Experts of a small language model.
Experts: 96 experts in each of 11 layers, 96 SwiGLU neurons an expert, 2 picks a token, a softmax router.
Training: 323M tokens, 9322 steps.
Below are experts of layer 2 (counted from 0) of a mixture-of-experts language model. Rows are named gate (a neuron's input weights, with its number), up (a neuron's input weights, with its number) and show model dimensions 0-159. Each number is 200 + 40 x the weight over its row's rms, rounded and kept within 0 to 999.
Before each expert's rows: a language model's description of what the expert responds to; "comes after" lists some tokens at least twice as common just before its tokens as in all text. This comes from a sample of Wikipedia text that the model never trained on. Tokens count by the router's weight.

# expert 6
Numbers 10–17
comes after: " | ", " ", "–", "; ", "| ", "s"
gate0,147,243,239,246,162,234,195,266,270,179,154,222,146,263,208,138,157,217,184,216,219,199,225,208,156,230,181,105,181,155,222,195,166,203,216,179,153,212,184,201,204,195,116,182,216,203,219,216,180,158,198,267,223,155,211,237,214,217,205,153,216,243,167,173,166,187,177,221,163,261,172,146,223,135,220,181,240,184,177,131,205,199,201,143,190,193,278,196,200,246,216,193,227,173,171,221,215,132,223,139,209,181,211,270,207,207,158,112,168,224,198,183,236,221,252,229,230,331,217,172,226,225,234,186,200,216,133,158,134,168,85,151,229,209,91,225,260,212,136,210,215,175,170,156,163,200,211,235,275,131,121,179,202,135,154,225,176,229,167,215
up0,232,133,297,196,257,196,195,168,180,232,208,164,210,147,208,251,261,194,210,140,193,219,189,240,202,225,292,213,183,262,166,223,279,163,199,264,216,206,230,183,152,238,193,272,189,223,188,230,219,200,154,130,175,201,203,216,177,221,191,214,211,176,256,217,254,180,231,251,176,134,232,254,186,185,170,174,207,238,202,272,127,245,180,225,240,207,121,248,243,196,217,211,149,218,208,174,153,285,189,263,245,202,185,117,157,189,193,253,210,194,237,180,145,205,201,154,190,141,190,271,197,198,194,221,198,124,265,228,236,247,283,208,242,148,207,161,167,153,227,167,148,208,173,196,214,231,229,187,128,277,275,223,195,313,222,148,190,169,242,211
gate1,256,162,207,148,167,123,289,225,250,189,219,202,202,130,114,171,137,201,174,154,203,175,200,246,141,166,161,186,190,182,188,201,148,174,195,247,222,194,184,176,163,138,214,310,162,260,201,204,245,251,217,189,234,201,179,161,155,221,254,182,230,239,227,233,278,268,175,201,217,242,232,189,168,207,188,164,188,201,145,301,266,145,163,186,243,169,213,146,246,265,221,200,214,178,220,191,232,255,144,169,181,255,138,193,224,208,304,262,216,236,205,214,189,214,181,224,227,201,149,171,238,203,201,189,146,132,259,242,262,180,191,276,203,125,198,140,164,255,175,263,200,231,235,214,246,175,207,215,193,220,185,184,157,268,257,209,199,163,235,187
up1,133,178,174,250,214,239,159,207,190,183,161,224,240,302,300,218,241,207,219,177,198,234,191,167,216,199,241,208,219,173,195,228,245,246,208,157,156,218,242,209,193,224,211,102,213,217,243,149,125,190,185,262,172,199,184,257,222,165,176,215,178,162,229,196,145,155,208,170,168,154,194,236,220,179,207,251,216,198,274,73,130,235,265,225,147,250,180,165,182,157,184,191,164,198,166,213,198,154,245,213,252,137,254,246,149,227,119,188,157,173,200,171,222,192,213,147,196,183,239,234,206,228,211,206,214,182,109,153,132,191,248,143,227,255,177,267,261,123,221,172,200,156,158,162,160,247,165,177,214,179,225,189,217,126,150,128,192,249,199,236
gate2,210,191,234,274,175,157,158,182,225,203,207,232,181,250,172,177,234,191,165,218,236,192,209,113,129,212,192,159,228,269,177,211,188,239,294,172,262,179,162,170,198,219,173,189,271,206,236,185,197,266,162,243,247,280,218,177,209,229,165,172,184,304,235,139,191,194,226,207,179,177,196,122,247,208,230,254,188,237,220,184,254,248,305,248,254,215,188,181,219,154,146,187,241,214,241,260,216,190,245,214,142,231,276,190,195,221,216,243,208,195,117,173,179,176,200,269,202,180,222,212,269,162,193,158,248,240,191,190,202,182,210,164,214,244,149,204,171,181,206,177,225,218,242,98,147,252,195,230,185,198,201,176,183,195,236,143,294,242,168,84
up2,240,133,217,226,207,229,176,222,199,206,218,228,159,228,182,224,264,167,233,141,236,234,224,147,162,184,241,220,165,223,178,214,213,188,185,233,239,199,205,147,154,210,174,215,309,242,211,189,175,173,164,236,237,187,165,199,242,183,152,205,203,301,241,207,201,198,187,170,191,193,258,191,225,179,222,233,190,166,252,110,250,269,319,270,210,242,265,167,215,138,113,203,224,193,179,188,173,160,271,201,127,202,344,249,220,188,203,242,301,200,130,203,202,183,237,254,172,180,239,223,254,237,160,197,250,231,170,224,209,216,200,261,186,236,142,234,203,211,193,167,249,191,245,150,172,207,182,245,223,256,233,142,157,186,202,149,221,222,157,198
gate3,169,197,203,226,252,172,295,207,148,245,186,242,225,192,199,197,141,205,192,208,200,138,228,258,158,178,241,180,197,155,207,170,172,165,201,175,176,116,209,194,168,219,237,163,211,138,161,233,244,149,257,194,178,273,251,177,168,270,200,189,282,223,185,266,233,226,132,199,228,293,177,172,189,182,216,232,229,180,200,226,127,187,180,199,188,169,187,174,177,222,195,164,263,179,142,180,155,150,177,234,216,291,116,87,148,204,158,213,121,144,231,194,219,185,160,223,210,224,217,135,206,214,212,213,292,223,223,190,145,153,157,192,229,184,142,256,282,204,143,149,213,273,224,161,190,190,169,225,181,170,193,203,191,247,195,218,307,201,228,220
up3,206,148,159,132,179,179,185,165,231,178,261,150,89,198,167,162,237,159,175,174,233,249,203,157,197,231,97,218,199,246,203,211,224,242,135,252,209,268,189,212,221,206,193,248,183,274,224,121,181,216,145,215,190,149,157,198,203,129,155,249,123,193,170,246,196,196,265,281,130,136,217,226,180,187,216,206,215,229,209,165,223,161,217,209,210,257,192,202,195,201,180,217,141,220,232,253,183,191,180,151,171,142,264,300,260,161,225,210,232,251,195,207,203,241,222,218,200,173,182,215,189,208,222,156,128,181,141,231,279,226,250,207,163,216,230,163,122,173,254,274,176,142,185,239,152,186,234,177,187,223,206,199,195,141,231,149,114,234,167,194
gate4,236,211,143,250,214,214,215,239,191,136,134,177,192,172,190,150,251,203,240,178,155,197,233,213,177,216,196,214,267,271,211,173,217,258,158,302,177,227,215,235,116,232,273,184,230,196,208,187,167,236,167,191,177,235,210,144,94,180,242,253,166,187,164,216,195,221,139,195,254,196,180,194,214,207,234,192,157,204,191,294,174,256,250,185,195,162,207,197,211,203,214,212,199,186,252,178,201,180,149,135,223,183,258,254,173,122,226,231,179,246,179,168,198,253,151,102,148,217,137,212,261,171,137,203,186,177,209,179,249,178,253,162,226,234,225,262,221,173,193,213,206,175,279,227,217,284,185,215,199,257,204,214,88,254,267,155,173,138,223,148
up4,218,213,169,230,225,245,178,254,182,128,164,188,200,164,178,146,265,159,235,155,170,188,257,213,161,239,213,215,260,264,216,131,207,277,150,295,172,220,271,239,123,220,273,216,273,171,202,215,197,212,203,196,152,238,239,149,115,179,223,221,182,171,163,238,138,170,167,190,227,186,186,178,236,195,250,219,134,218,184,259,160,238,226,187,165,159,234,231,201,219,217,203,215,181,208,157,239,178,150,132,183,217,185,195,173,107,221,203,175,225,173,122,158,214,132,97,174,211,154,192,243,180,154,158,192,151,198,191,209,212,237,121,239,288,211,250,204,181,195,189,179,185,284,177,224,236,182,186,156,226,203,181,91,255,248,186,234,178,192,193
gate5,217,207,199,212,174,230,265,253,173,131,181,213,173,252,162,174,257,153,190,211,205,132,109,226,133,225,116,211,197,221,203,256,180,282,209,271,206,199,168,200,205,196,150,219,182,153,168,263,120,220,342,220,228,187,177,216,176,184,193,146,134,243,210,226,200,158,244,207,111,114,188,233,187,185,224,279,212,204,159,271,279,223,232,170,132,206,147,190,190,173,211,228,214,189,206,178,155,198,228,223,202,240,226,155,128,173,194,270,241,247,192,156,186,165,275,244,222,252,215,223,217,193,230,179,194,135,208,187,201,170,245,224,145,206,209,157,131,177,189,184,183,198,268,189,143,192,251,208,204,217,219,230,187,223,196,208,257,174,290,208
up5,202,186,183,209,210,195,261,252,181,153,226,202,168,157,214,183,296,131,212,186,167,169,115,215,196,162,116,212,191,182,193,238,184,190,209,276,193,194,207,206,175,142,187,183,131,139,222,263,176,169,261,237,241,202,140,219,140,185,223,109,206,185,205,210,181,158,198,218,129,123,221,191,196,166,209,243,227,185,138,182,235,237,221,217,110,212,187,224,152,162,256,220,191,203,197,183,162,216,204,202,173,238,282,116,110,218,201,242,228,270,240,206,216,183,248,198,215,215,177,230,197,180,165,175,287,170,191,177,176,200,237,252,157,225,130,152,158,149,135,230,210,160,295,235,175,137,167,191,199,224,214,211,157,197,216,225,252,216,331,193

# expert 24
Onset after hyphen/heading
comes after: "\n\n", " non", " co", " self", "-in", " cross"
gate0,98,169,147,123,207,235,218,187,209,191,216,196,186,187,238,226,224,193,202,211,226,183,205,181,207,136,288,155,242,183,192,214,214,221,218,212,245,173,267,222,253,152,262,125,191,166,213,183,286,238,140,162,195,222,181,110,204,210,235,157,172,179,128,133,177,272,136,145,170,235,216,212,141,265,164,167,219,138,186,136,185,139,266,248,132,159,189,168,185,248,212,143,206,164,101,236,189,257,175,164,212,156,155,269,152,211,189,284,175,218,225,189,220,209,229,179,178,174,186,160,152,190,231,176,171,241,160,147,228,213,191,191,167,250,264,154,220,212,205,166,164,164,249,174,213,201,250,210,259,177,290,218,160,204,171,240,218,196,177,231
up0,195,256,283,224,171,262,165,211,277,148,140,168,150,303,219,141,229,209,155,140,188,178,215,204,213,222,240,232,175,168,199,191,168,235,241,192,132,237,173,225,238,216,158,244,186,225,190,240,148,114,266,190,211,209,246,188,184,163,180,133,188,200,208,158,259,209,208,255,191,225,234,181,207,185,241,119,152,202,192,189,203,220,222,178,228,211,187,246,187,191,199,166,173,209,253,143,194,132,167,265,265,215,266,184,283,105,171,149,206,211,230,213,228,150,214,218,201,138,184,188,290,214,211,147,244,186,225,194,223,221,236,207,224,212,135,122,123,176,260,266,220,187,162,246,265,204,167,173,191,179,203,291,218,214,139,152,229,221,252,178
gate1,209,160,187,193,131,240,191,235,217,203,169,230,249,241,183,238,188,212,186,188,229,172,192,227,131,246,173,170,197,155,222,270,153,187,112,226,246,210,199,156,255,120,175,246,194,208,163,221,210,155,125,193,276,180,145,213,211,171,223,203,237,235,124,166,258,237,154,141,137,251,203,177,140,213,179,252,229,140,213,223,154,254,154,206,203,223,204,244,170,266,116,190,230,205,139,220,204,151,234,217,146,229,210,250,237,252,126,176,264,177,238,201,221,179,192,189,174,206,253,162,159,129,142,160,222,185,150,231,151,170,281,277,174,174,229,172,178,204,223,132,99,216,175,197,230,218,198,242,246,227,156,287,209,182,224,140,169,197,176,215
up1,159,204,198,185,174,226,289,217,238,242,211,159,203,166,196,201,153,181,252,194,233,206,181,202,246,184,194,172,164,222,199,190,159,144,247,197,185,177,184,150,198,208,210,202,190,207,278,230,197,280,208,175,164,90,196,170,208,243,176,155,133,179,210,288,177,171,250,272,273,177,173,170,166,223,214,257,218,216,258,187,186,228,148,199,148,176,217,216,281,192,229,200,241,152,298,184,158,186,170,162,280,175,203,99,188,213,154,231,136,241,169,246,243,201,210,189,228,223,255,195,235,260,149,158,190,144,206,169,218,197,167,209,233,172,220,149,189,215,264,296,214,171,265,254,239,237,161,179,185,99,161,161,211,211,242,111,171,266,185,205
gate2,225,254,249,254,183,220,306,208,197,130,250,198,292,245,190,190,276,215,132,161,210,219,228,166,187,214,173,171,198,181,154,251,276,248,205,152,161,205,184,174,184,184,142,257,229,190,170,289,212,128,270,152,222,180,165,256,223,152,209,124,202,203,247,276,263,171,268,184,162,249,183,218,210,192,154,214,249,246,245,196,190,202,132,236,170,190,157,221,205,190,207,184,289,210,215,237,212,156,210,224,214,194,306,175,148,230,187,193,134,180,217,223,234,212,221,276,252,163,199,194,142,175,242,161,146,154,212,239,189,255,193,157,202,244,241,131,211,199,241,200,214,144,204,245,188,221,174,153,218,227,202,182,235,123,241,164,169,154,210,193
up2,203,244,249,247,172,245,264,164,203,120,265,215,278,249,177,172,286,219,107,200,204,235,222,161,194,247,134,136,204,175,163,241,227,226,184,185,168,208,168,201,180,200,124,248,240,222,180,281,178,128,334,190,225,146,218,238,233,172,197,127,207,202,234,261,317,198,238,166,212,219,189,206,199,204,159,158,248,281,285,169,176,163,168,206,194,166,157,257,231,202,164,184,258,188,262,209,192,126,197,208,213,203,283,150,157,236,209,217,156,189,231,210,207,236,249,255,232,198,189,202,155,198,226,179,168,184,208,220,146,231,197,175,209,229,260,155,189,176,250,174,224,138,241,199,185,202,178,167,173,201,198,211,237,146,251,170,188,176,196,173
gate3,267,205,210,233,158,245,163,214,233,165,245,155,232,215,215,152,271,192,193,237,172,116,194,209,196,197,293,180,177,291,208,188,147,183,223,179,197,236,215,104,185,223,206,249,194,226,149,314,168,176,209,246,143,240,224,165,220,141,244,197,198,209,224,180,181,224,137,253,244,186,223,172,192,246,211,169,176,186,221,287,160,219,275,194,232,266,171,188,146,171,176,212,160,188,212,221,228,218,293,198,246,266,193,142,186,181,208,179,199,220,179,184,196,158,237,257,223,274,247,208,207,267,181,271,189,206,215,161,117,208,185,290,201,240,190,173,130,197,164,189,212,183,210,167,128,174,175,159,260,163,237,154,174,257,218,181,218,99,189,228
up3,177,196,196,272,160,193,143,211,189,133,195,163,216,192,195,239,187,209,182,180,154,211,191,213,207,214,218,225,183,274,203,201,140,187,194,227,151,226,253,177,155,238,173,221,191,319,192,286,198,212,82,243,194,256,134,197,172,197,186,146,179,226,176,250,189,217,124,307,180,172,233,160,130,206,123,205,171,176,195,203,226,155,234,231,192,166,146,183,134,185,239,243,185,249,202,229,245,261,266,192,184,219,230,159,193,149,218,143,200,133,170,216,218,176,202,243,250,240,173,216,195,168,238,232,168,318,180,219,98,255,223,186,158,254,123,259,203,192,268,173,228,156,162,197,147,170,243,198,247,216,232,194,223,171,200,155,184,187,218,224
gate4,121,212,273,210,237,272,152,230,220,197,170,167,304,156,209,215,238,191,273,225,148,139,195,169,156,197,201,201,180,181,219,248,161,290,123,266,162,217,220,191,216,158,208,157,141,166,162,152,111,225,227,164,143,192,148,163,191,188,193,192,278,201,216,118,168,212,128,193,191,214,183,204,200,236,241,191,174,248,200,140,198,227,228,149,184,188,264,179,192,213,243,187,252,182,248,206,192,253,223,190,321,242,124,143,218,173,179,175,158,207,211,183,172,213,186,193,167,159,193,196,244,205,217,221,205,144,214,189,200,182,192,211,189,182,259,183,221,207,210,120,203,173,268,124,202,155,165,220,158,314,184,224,157,193,188,225,113,210,254,171
up4,162,167,217,236,209,252,175,241,207,222,211,199,272,186,158,218,167,207,237,296,132,200,221,236,205,173,187,209,207,209,191,259,147,246,124,239,203,248,232,257,243,191,212,171,184,219,155,130,233,273,236,166,167,216,126,205,221,149,210,233,285,164,251,181,119,245,197,224,223,188,166,222,133,254,271,184,224,254,187,136,138,242,274,210,170,186,225,214,185,272,241,224,222,168,263,213,241,165,187,231,246,263,118,267,190,207,216,244,180,247,247,145,191,199,204,225,201,259,149,184,247,211,267,235,246,212,235,165,170,201,193,233,151,198,235,182,253,227,190,86,257,214,233,184,202,159,166,219,189,225,222,208,192,206,156,261,169,217,280,194
gate5,94,174,182,150,270,249,170,141,264,172,207,175,210,174,157,182,174,184,189,238,164,155,241,184,237,167,175,274,191,135,172,248,193,257,155,314,169,252,197,161,234,162,188,182,189,130,144,174,198,206,253,175,113,145,168,198,170,194,230,245,185,156,137,201,184,182,172,222,266,194,123,263,128,179,261,78,166,205,193,204,158,230,236,287,243,177,151,165,171,169,168,184,197,201,204,199,233,189,221,209,159,209,202,165,223,166,239,161,251,190,199,190,213,156,142,259,201,160,221,229,280,237,251,220,164,220,161,246,201,169,252,232,214,211,203,229,261,173,236,205,203,227,207,191,145,207,199,209,182,118,233,244,147,213,178,165,208,253,193,176
up5,189,170,184,177,219,189,178,192,245,134,230,191,221,184,228,188,156,193,204,108,211,267,254,154,145,187,180,199,208,240,190,200,155,185,166,204,192,212,197,230,251,261,165,176,161,182,212,168,221,230,251,151,238,234,254,182,193,233,238,189,173,258,190,253,192,197,185,235,219,223,261,212,154,165,202,193,186,161,124,96,189,215,269,178,224,243,224,183,246,177,162,267,200,184,220,146,68,135,192,238,175,204,192,162,292,164,199,241,189,174,188,228,220,217,246,189,218,234,150,223,171,235,225,127,318,205,222,139,261,232,162,148,205,230,185,236,232,243,260,209,182,196,213,192,267,275,197,214,195,291,185,193,170,196,192,115,175,274,115,236

# expert 42
Two-digit numbers 18–99
comes after: " | ", " ", "–", ") | ", " (", "; "
gate0,185,222,237,206,203,168,206,194,216,138,174,194,221,254,224,234,272,167,245,168,219,161,136,226,173,197,194,209,199,156,240,245,219,179,139,219,161,210,178,231,157,221,211,190,168,209,132,226,171,119,262,253,224,177,214,161,205,193,159,174,124,249,156,121,260,254,210,145,221,207,223,202,303,103,185,232,195,161,203,179,199,223,146,133,200,160,153,197,208,231,202,180,249,214,224,247,171,168,298,192,225,167,127,237,235,244,203,170,158,192,202,165,160,195,201,303,231,234,166,159,206,200,211,122,228,269,103,159,193,207,240,178,210,209,215,246,241,161,164,114,171,199,106,174,184,253,216,180,156,269,182,168,198,238,164,186,244,234,244,163
up0,175,224,236,175,211,175,211,177,208,155,180,176,234,281,222,221,295,176,255,167,207,165,143,212,180,195,184,211,187,165,236,221,213,189,119,220,168,231,167,256,156,203,227,162,191,196,143,216,170,101,277,263,241,162,214,161,215,168,169,176,139,237,164,128,256,244,221,155,213,186,220,211,286,101,166,237,195,166,213,141,187,208,142,163,168,183,140,179,214,217,183,202,228,227,231,243,189,194,285,190,227,155,115,212,217,221,204,141,165,196,221,175,173,198,206,295,226,222,141,163,179,204,211,124,223,271,107,155,207,204,235,175,206,202,226,247,230,164,164,113,174,205,99,211,172,258,208,165,169,267,178,181,180,242,164,192,238,229,227,188
gate1,212,83,126,278,180,117,198,248,127,219,184,266,171,186,257,260,202,192,254,228,250,160,197,133,196,196,161,157,200,161,213,209,185,170,239,165,192,198,183,189,206,229,199,237,209,180,193,189,159,177,74,229,168,151,239,161,183,230,179,206,238,212,142,138,198,168,141,197,153,298,188,150,151,150,224,270,164,230,116,182,180,186,157,183,206,222,207,239,185,240,199,139,232,215,162,176,185,168,264,214,199,134,133,175,261,145,164,187,208,194,200,203,179,197,200,217,248,238,207,191,197,209,255,217,238,228,170,220,227,172,174,172,191,136,198,245,285,190,215,146,167,172,114,189,176,187,173,195,177,197,151,170,223,154,188,272,278,201,279,195
up1,195,120,186,268,170,107,240,171,136,270,182,212,207,208,253,275,178,226,256,209,245,179,172,123,214,170,157,226,183,155,217,206,200,97,224,148,164,173,197,154,217,238,230,215,195,162,198,229,219,170,96,197,213,178,267,153,205,263,176,206,190,189,107,139,210,153,167,201,151,264,200,121,183,169,191,286,180,235,121,167,119,208,152,189,181,181,190,213,166,257,228,168,269,217,202,179,163,148,275,224,206,161,154,193,200,214,138,195,208,196,203,219,253,177,171,232,239,227,188,172,164,218,260,226,193,242,148,203,227,173,205,154,144,147,216,215,263,176,182,178,200,171,139,180,164,214,177,204,226,173,156,173,230,172,177,271,218,170,280,226
gate2,204,283,198,178,148,177,272,172,173,255,228,235,200,190,189,224,196,146,191,153,212,156,184,252,192,183,323,182,185,188,133,187,224,156,203,207,180,240,212,191,208,283,249,171,174,164,282,208,257,105,156,181,241,186,173,203,246,186,233,212,278,99,189,217,171,207,185,200,173,229,152,213,221,240,231,230,188,171,192,246,139,193,205,135,212,230,253,159,171,184,137,118,186,240,203,99,219,236,149,192,166,218,182,157,207,255,206,222,183,184,235,137,234,222,212,253,200,254,187,216,236,201,295,228,142,107,192,251,214,145,171,185,222,216,217,172,203,215,159,159,149,225,104,180,135,186,204,136,216,211,181,205,211,166,159,243,249,218,214,225
up2,172,186,153,212,213,170,222,132,174,177,218,196,244,148,232,221,156,185,101,181,217,207,187,210,82,224,185,181,244,134,204,250,170,182,235,137,160,152,195,224,187,266,251,208,222,191,205,279,140,130,171,247,205,223,174,291,152,143,262,258,269,162,203,212,233,181,143,234,216,209,204,179,168,210,199,226,246,168,108,236,148,155,285,181,197,212,197,194,165,196,187,190,220,218,296,211,197,248,190,198,113,275,262,251,261,231,165,180,168,178,146,185,192,232,208,249,156,177,148,244,308,186,223,178,199,189,144,250,189,174,192,147,201,206,158,187,163,198,273,212,239,182,218,190,231,224,274,194,232,183,210,200,224,190,174,186,238,157,177,188
gate3,214,120,114,201,212,188,185,239,125,237,209,225,153,182,179,195,166,222,207,266,220,280,206,190,172,191,214,205,192,243,218,190,183,218,180,247,217,207,250,197,205,181,232,200,230,197,204,97,159,183,215,243,196,260,163,187,209,175,196,119,206,142,232,182,193,150,216,183,276,156,212,228,259,199,223,222,115,151,165,235,196,214,163,140,210,208,247,193,235,187,290,269,124,120,250,192,178,267,219,228,232,115,181,180,189,193,225,271,138,217,153,143,173,175,170,181,272,203,181,162,234,119,198,225,331,196,242,220,192,201,288,206,186,147,173,254,178,197,208,210,177,198,252,254,168,175,228,204,171,229,209,187,190,221,195,202,103,234,250,176
up3,203,152,105,171,246,196,164,227,163,232,197,215,158,142,199,238,148,231,194,258,226,252,211,173,157,134,222,214,191,226,218,191,177,186,196,228,184,195,246,185,211,173,216,160,201,151,109,122,207,216,233,244,212,229,128,146,216,182,205,201,201,144,235,205,184,143,182,211,264,175,226,171,257,178,226,169,147,172,163,218,176,224,158,132,228,217,265,187,214,170,284,281,147,145,194,186,153,261,246,251,157,90,183,143,203,199,191,278,157,241,157,164,206,157,178,214,207,204,182,149,208,89,181,255,290,189,221,241,185,188,249,202,169,187,123,257,214,209,177,228,150,206,259,209,206,205,255,218,178,227,180,239,211,234,214,232,136,248,241,130
gate4,248,267,252,202,167,228,262,178,249,201,175,174,233,248,203,135,165,156,202,183,200,170,165,229,263,183,125,179,192,150,194,271,222,152,195,197,229,188,206,195,207,318,201,170,194,191,163,203,213,226,227,145,199,194,216,162,257,181,226,157,171,164,238,257,266,218,294,215,191,137,219,201,230,210,163,166,223,145,189,254,250,209,201,206,135,224,209,161,198,182,236,155,149,197,189,169,204,215,195,135,220,252,206,283,273,152,195,245,252,237,221,138,209,200,205,122,219,150,200,181,105,139,179,205,168,149,264,166,244,166,157,167,194,226,245,252,178,214,230,237,287,278,226,272,242,188,186,120,254,192,168,200,205,210,260,248,154,226,164,181
up4,264,224,201,192,238,246,302,182,230,112,180,200,234,218,145,204,169,239,195,246,219,212,177,237,205,209,106,195,184,203,198,324,217,214,162,208,183,197,214,240,188,272,196,203,222,167,148,225,241,287,211,159,252,220,176,241,240,205,194,204,174,233,185,216,180,174,179,186,187,173,273,208,212,264,186,139,175,233,161,182,205,241,150,153,185,231,180,131,222,200,210,227,301,160,214,209,228,195,242,224,193,197,232,217,155,223,226,135,236,213,215,207,214,171,115,292,231,135,154,163,198,159,222,171,186,120,197,245,155,131,117,186,169,150,294,130,187,213,197,203,193,135,190,262,164,206,201,189,262,178,194,150,175,258,175,231,176,239,245,249
gate5,256,225,117,234,265,253,242,291,173,255,232,257,140,211,231,219,247,201,189,172,179,163,238,223,183,239,267,167,207,203,197,221,163,230,211,230,180,227,183,107,198,214,219,219,185,164,181,181,155,185,169,185,181,207,285,118,131,251,199,201,201,224,230,228,195,168,161,157,225,192,242,220,123,120,226,171,226,188,149,279,220,247,187,179,199,200,193,170,246,202,166,250,203,218,174,181,239,286,236,218,241,144,195,211,234,148,219,157,173,267,198,162,137,188,133,198,199,167,182,213,247,184,229,197,189,160,234,156,193,204,213,290,206,247,303,188,185,210,213,276,217,138,176,159,148,167,208,136,165,143,247,214,194,143,208,127,248,201,274,231
up5,168,209,189,281,288,193,229,233,171,219,188,231,238,203,275,187,220,205,210,216,191,208,190,226,226,190,210,206,215,202,175,263,151,234,172,200,220,199,214,118,188,238,189,183,186,197,185,264,168,227,298,107,153,214,327,141,135,245,152,218,215,207,181,209,173,206,197,128,224,199,217,202,153,103,209,161,248,182,154,224,186,176,209,154,182,232,205,183,251,139,169,178,217,222,149,220,253,254,282,134,267,130,200,270,214,182,149,218,228,209,229,176,127,185,150,188,246,197,170,217,222,186,203,234,166,166,258,126,204,223,263,250,211,205,277,175,245,176,183,241,196,190,148,201,132,175,198,137,169,152,227,204,123,129,206,155,211,175,223,217